config.toml
d_shared_expert = 192
moe_layers = [1, 2, 3, 4, 5, 6, 7, 8, 9, 10, 11, 12, 13, 14, 15, 16]
router_score = "sigmoid"
normalize_top_k = true
balance_bias = false
norm = "rmsnorm"
tie_embeddings = false
optimizer = "soap_variant"
lr = 0.0022
beta2 = 0.95
Below are experts of layer 6 (counted from 0) of a mixture-of-experts language model. Rows are named router (the router's row for the expert), down (a neuron's output weights, with its number) and show model dimensions 64-127. Each number is 500 + 50 x the weight over its row's rms, rounded and kept within 0 to 999. Numbers have three digits each.
After each expert's rows: "raises" lists some tokens whose logits its average output raises strongly, later layers aside. This comes from a sample of Wikipedia text that the model never trained on.

# expert 45
router:540428470485497559580489403446424455519435440507509500538466528592428524502466531547478529524491549491445478468505521545462471479585498571520456454461504496554484547563461517460439531421523507
down0:478558555465368537525494415379463535523594540578542510431530436547455448639413528451588460570431457520527537573495354590534505549500548551501471545487502513420589474620448499549544504495544556
down1:456580524504433404500500422480463559480478428475506529510499587469600522468670463462461452451376440514428448513540546464535503596471531463513493503391435484503447551495474488542445487511478521
raises: "use", "ront", "cept", "ily", "den", "ident"

# expert 44
router:529500532547419483411525428475529538530466581483530507569472507517469453446557508522471547499480538513518541481513344440540545556571477488496581568466411623477485485492509551492484479520579507
down0:477526467476466459531554513555545533434522552529454467526503497539544515504576461433523554439449447476418537449506484475567460501487518407570536510474577547575465497529488494467479440575568498
down1:550504526430552518380480389503568531470485448494540473395526516529550506559576541565488374550489487414453527519507534442489421523490510659367520565521467566536509500477468569577477526522529493
raises: "2", "1", "3", "T"

# expert 59
router:495506504486504477473579552620530471529538604550458484516461468535521543416516510495480622608511526495547485431541577538550584528394594547493473544468470475467510466417526504447517438479418425
down0:453456499502543422496481469479422634437496578546492456570483525458474407547623353496487472497509458551498589497482522559461494493550421410527557538498610461504417550511514422435592545511513542
down1:511532519526490516521486499531584449532424489464447539541515435539483449516452430531487494503497508462474459463503466456553440584524537494454456484434451407579468503470412420526481493603540538
raises: "\n", "\n\n", "a"

# expert 31
router:524491518505395521481537471490500499467452502527478421550430539498440507479512479400432554486400521512415513483505493536459533563538514505485526504516517451580329505503489526556431485529500581
down0:368456526563445451460533435411556474497589588425545479600500480499520452525449529496502465534575520486486505438490494525534484548527467427468532515419454505458550484453535460454532479544465487
down1:571557486441536510535597582523514567416516554494473499543515451483481389506596509469516540461510415530524599546489521405436530502547511448512484562498520572426456475484437465487488503459505442
raises: " events", " performance", " fire"

# expert 24
router:559524508449436517592515511503522484496495545608521576478485506500419492443529522482508467507440532446467474473539548505480448540503546442453465502490424497515416471554454497471543495505557583
down0:480507515440496591506627447548462539579485481561540492481363465521434412529516590626477557503421546537460529474568495507498493494505510553479543466551468475502477459582535425505512572428461485
down1:350576430466517528529462549420413524432510579487403412564508581432550504412521587529581510486546522539462398447481457513458493583468597486535529481506530521438537410511464502503467461538586451
raises: "al", "ater", "at", "ally", "ard", "-"

# expert 7
router:515464501508416514490454559483509537513424539463488421523460592453540456433507483525486479432539488588557543488512459459505546451452430532462488488507571482514487476489510503440490519508508400
down0:519411517505568560579523497500393384533400527566506516600560496501623497507461514418492425467515469484490580406593478527587389476513581457607559548491532532474487442520524476502455483542455503
down1:510497498537520518467462481537461478436423482389567543504480516517578513419500436429494487493468507581542466564575563461516533507504475541469572530555551437620576419504594472512498535468547473
raises: "iven", "ants", "ances", "ance", "iet", "ision"

# expert 62
router:528463493563466539569489467582515508580496508494534600520497475559408589418519520511467464485507533411517498478487422507460417526543504526487512564495555397511547486551556536447518511452558539
down0:491538437524508519604484443556441383507538541469529625546565497462399502460385484514508477631495530513545467417507472576551459528483408518525425523550513497485522503661526444472564442409528474
down1:520528535442592508495464501438473560556407556559572428533448507551561541504472561431473436522555486511504443487534477553538440518568525452554505483537471539561506567534482503579473503468507491
raises: "v", "ib", "it", "b", "ight", "ip"

# expert 2
router:524519523421441496516487452590526507452413454515444498440467460473414539472553539501502516439508459521532442478487486475447449467512509505447504559421545462560489591498536521487455512515520512
down0:435524613499414469581569564582502514488529466518517563487538444508494525581512441428422489502445445505547550524580474501408500571485568513615470540469444533419608478499564472520571472493548516
down1:457476556504544449484499544433483500479447478370613518528559448453506490516505517454506559484483472463484586510505584497514427443511545545536467480486455532386505492527555519496517433504553487
raises: "ies", "ing", "ery", "it"

# expert 34
router:470568529513504535521444469464400516439562536449547473550521493550399518488529579498538549570474512420384442436495500469496553552440454519496560544475490440510535450547507422409544538564460486
down0:479498496483494514469485627539419531538429592504477569499427488492478490538478446556566474520495518502501474526490548537576501426474433632484632434449525524446548496521463492447465499544455515
down1:524502507504639499476454479456423502421520490385525503511468577425507480488501525513505423482538480521549482446457460481563535460493475462554497498507531553484523519528446467581492447576529599
raises: "ment", "ments", "ption"

# expert 28
router:518537516482508431536495469461523549488444515544552493544398585502487525538488554606532503485470453533510469472476408431502564530526470454466486532578491470515510439483571592501605575462448505
down0:450571534566476485459577473595498500479510553570590541494479477482457470496452527463468479575452485507535537533488457470509499497476494554536469461498491501404420482463574436538547467569403482
down1:434485469553526511615503456480490588531547506455544537596416486467503437430525506460510491429519478504427486500524566487502477494471535369544501483493516493593592524590513476480434535518485535
raises: "ry", "b", "ab", "ald", "it", "es"

# expert 1
router:460400474558432482436493477608473496572538466462447419561447535496515512463412502548489566495464533510515490552466409559483440543523453518484509535428534514500450570419505505545478475504577475
down0:482550558487493473389521461526482418598547521487454528438528423460424481479510436435497573457508524496485509524474431470464514580532553498571478511401486528483511489502559503502458438561474508
down1:517543455545438555475585455541444495512540452499512517408534511489437482476506407485509566480507443495460531514563463486484502480532578570569574494505507508474503506522543535515515506510549533
raises: "iving", "am", "ivers", "ag", "iver", "ast"

# expert 12
router:580429472586427533562529365583533589464558471534560434507501467478475529461554445547463451499553463469489493471536482568502462480508491512624483580457525454508534487504453527561495450584536539
down0:536546465468415520480511431576584561542409407543503611469487510587557498512489497469477438523507498424461440420510455443426491490421485519440505512535450517598519445457549476513493505461504469
down1:511458545566435507535525465554478475443528438448545573463509559491569589493543551507437489592507576488429473610587570541544485476474477506433472568413394482569502473488527590506514500507514620
raises: "iv", "ove", "if", "all"

# expert 60
router:508422546526473523562552383463535546556415539479461524561502504461432492519519477501421512530527474573467451515432491538517485500479426451515525499497384489559538505551494528524536469615579476
down0:505493473512476443505436507492464460523590502485483536454524506484560531476493551583529428512447462522520571651530560497494498458484585587535575455492458492498572472605582526563509595500534530
down1:541515504510539512575500483489504491541392526497541453388408522377485472504553571477497473473460511492599447568473475497504449554627451538400496538555549449509388570501517541397479649496445527
raises: "y", "s", "ee", "y,", "ym", "y."

# expert 5
router:557498450552478392502495475530484493574514467519518556444475542590495431488520519549466621465583545459443454391480561414544570431434536521505585429411554473517401476553614519506531383479486493
down0:517513421492486432556477447510470519535424428523519558418508487538534484566462507582483523436582530414503486387524549413554519454518487411520482493431582529574440577621588501384520456474498486
down1:412463531500467512354460383499459500602434456503455551577414488505494411529513497470480513507530504506536525511391531494483482492513502572572533507461450536561452530598458480446386544479525451
raises: "D", "L", "G", "K", "A", "Ar"

# expert 54
router:478525474552574547564538557568476557525528466561549510464521506468503447418474480472492500507602483517552436507475474476560529474534458621538538465407532540479543437506521450448516504425480525
down0:492573492497455445483515475448514591477482488370537551500564495507466428499491472486553456531432402488543585554441470522522465481576533506468521487563509524478527537442488466515511540528516465
down1:525514503522518504466533475513423500461459408480578532479464466537470551502487499400477412520496542493561475551520499529433590379537448507500458569496649418537556520485553502560533510467484569
raises: "p", "h", ".", "er", "pl", ";"

# expert 47
router:489492595544506527458511494513536510512524478487520486488535395500500533518518458433506500511577521458427414536533581502481415493485469505448527476404407553491509479489541523501471535452482495
down0:486533449480455472487493470541523466517424464530486469488492455420491436544486599544578403556491520546537451545634449490447454467602503489504444453507563426467539447615454499543537539441496493
down1:388542585554508533477445432499562541446447500569518509457486525525490490505455555587480553499497504509477581532471472428425517531433447477446415443552470531588493474536570483468547519566500541
raises: "or", "in", "as", "ac", "-", "act"

# expert 50
router:430514496596431533527514429460544518512503526562494498480510523531577509451587558552550460568533461419483466483571495563498422570515592533569518473490436490487467465550557567507504586471552570
down0:566574478478520493498422527527503579489453510473559454518512493505430510449627508493501463499568499564546529594569488503528350546522467528501466421628470468395501421529525406525460517490555593
down1:552556486519493489425465673498475561472559401539458479474575512432556401491502450574500512470413506536545400530516548502490474546379543596525512474577477532513527520608569481544483612579381496
raises: "ay", "er", "ar", "ab", "ing", "y"

# expert 20
router:372571494534499556564495494542530506481484448528401550522533477437475411399571540586576447573517358421533487560562461593501469548504420546579501511585556432506459493503533530512455617501594492
down0:518480433566507502520508468562446410450510529486510453496499541487457387579423472437502497535560481427474453458357521441474492312511501432424472485477513503488507455556457476490589543512542508
down1:527326594448548529502509428561428591454471553475438550490580379537422532466541590513477457535452549558451569546513504562531498561489499440540636483491580591385497416559542517462467500463538475
raises: "er", "-", "ed"

# expert 58
router:562461583417560528411543520518416514542500500541442561415519499493461473515585521503506557501490389513532491539505472519521452492471439442460526415501518484518552525478404432523489596488539475
down0:464460447516532441544559502549485484495467497575449426511463497587497430482510474581521486394457537581478503531454560498478395589496505482524519482516516498477461531471541455551451477482487502
down1:510543448501371532422547457443494568508479509505460499458609443547482466476478517451413539541432485540414518533469515578489568534478544496437550505470485450444560545413626517485542420457427484
raises: "ins", "ky", "in"

# expert 52
router:515501460451425467515450570557416558454470490496540400451495442477439463424510499522536437554484495585485471526502481482513423547584608548627534524538545469545457473494510517515513485465510496
down0:484516456524490503519601519427478541529475516503496573471487524460523570512463595559488509571581439558547532585505466502485427480480483381495493513490553493575505541535611450502470418484519512
down1:562483555519414510523538499509529442492474508457514557616551461386471582509545485478501475424480526440550516532578539540551454538583603465507468547501493489532567467500440478488430447575511506
raises: "th", ",", " ("

# expert 63
router:472551448537408451516535512454445489443442507509551456539521461422591480476498490499537547488513577499640468414497425428415516510479505515437515432488542539510507375521614473478464529480425497
down0:539600491510508570579581450501469469495473563503416494479450487422475382482536412603479459514487488527514506523452538476541541482503421596588489481476537535585465430541452501560517466518469486
down1:413474464499475481453451432526511581541483437502496471529411420588537585490446547541597597485586510491554430501559456540583344517553486466498558518506510438454461488495552471468529560489578599
raises: "p", " ", "ch"

# expert 29
router:546532498468387500502492437530525513526447585460471466509509622455520544541512475513545438452447523430474522454493438534506558536488507569468434564451508487532450498455650513484461523472555548
down0:528386497501510463603466483475523597545463445551506461491504487519476487507573405527520556536528460541532473503505480530544460612529482522523499418427531535588450554440483562481500542466537533
down1:528455604445532469585495577448417519493495498500506538437568536545479498546520556464415457410518500513499541400605462508488505481557556500410509461457536519520528503514498409375550436520486450
raises: "ium", "ance", " struct"

# expert 53
router:572569502505470517484576620555539518589411497493453548465548448395401541504491567539531480491543370482510500509528529439464534538455488508485447523455508549532469480386528524555542414519490454
down0:496574523466464557486433417455518520485509494494554420554458434465565531555550493520545494550589475491542465437459563546418487552514545549507445538554371488486529515456439454415539470444508508
down1:408400540522536504502491512492502530467479469528477499458565479551579500456598498474593579480411457641488482475391478520529460486466475558574426588532479564508511458509596531506479425531463526
raises: "line", "c", "able"

# expert 40
router:463386547400453528505539452468491554497477554442460473440469531572403550438517481410470557508523542466508538529538515557465495456536510467477563378459551577543460453536503486468545523455515492
down0:491479423482477524515491490534459537483523498559381501489560395464520391508587472506538437479515523538534520552503473465468450512534513490484452568548450543450468557573426548473436540448586488
down1:531443479513488599472448449520459515511362528490537489513401543462505474583444570619473478489531539479562521539506440434443538432388508586474454499534545489498512549507462509553514494576537494
raises: "cl", "ough", "act", "for", "il"

# expert 33
router:536526435592418528457551433546583469477443530621552517540557448518498506511540499493519461537502462541470464463524546479392528500496459483500504387497574524455534510431387527523434513521513500
down0:566570388445448515484594563559450395542493475487560475458487598456472540504496498537605497582564541390549435463448502553441503502526484532425495508518508497493541502527595406503518464437573392
down1:605412528511530455519525510526462484475649553542447555474438449496398590536546418447480469479525452510432424511424544495480583459522492466467518534493391428500464512466519553472549540439436508
raises: "ales", "al", "aly", "ess", "za", "ch"

# expert 42
router:429549523462453496585487500628431519425493468489479522458501479513494514432460483497406434503519513552434468512464444504508365544510407546525455478526516488543454342489577537480516650546493495
down0:521494492578557543479547423463507499455568463474493421414610533541588547530467558515561568478523440453484466453457547510515584432556480487458477460488473460361538511450430436472558537520529464
down1:519453544469514492456555462526557396529464481466564531490519569547487494375571528435533473540520485497466439502511529489549502513450553468499428507517527450506503569428440444446424484497447578
raises: "or", "ag", "us"

# expert 4
router:508481464481467497481519457476481567404526479504526528489518584482505361501503548523557504539496476466515498483551352470519584540518529492550486445524418466542406511440595552499506523538539535
down0:460495568522504499419448485417405446544472573419482566466500486475491518560449463486442475458478455520475501455474518529441455426533434484491595530549555451483538592514475518529462547497466405
down1:607596457476539509479580552488601551391521527481585423550472531492551466453536501532495512384478568484577460528435444437463445571589358497445538544540604493526506489552506494540486506519451514
raises: "-", "b", ":", "–"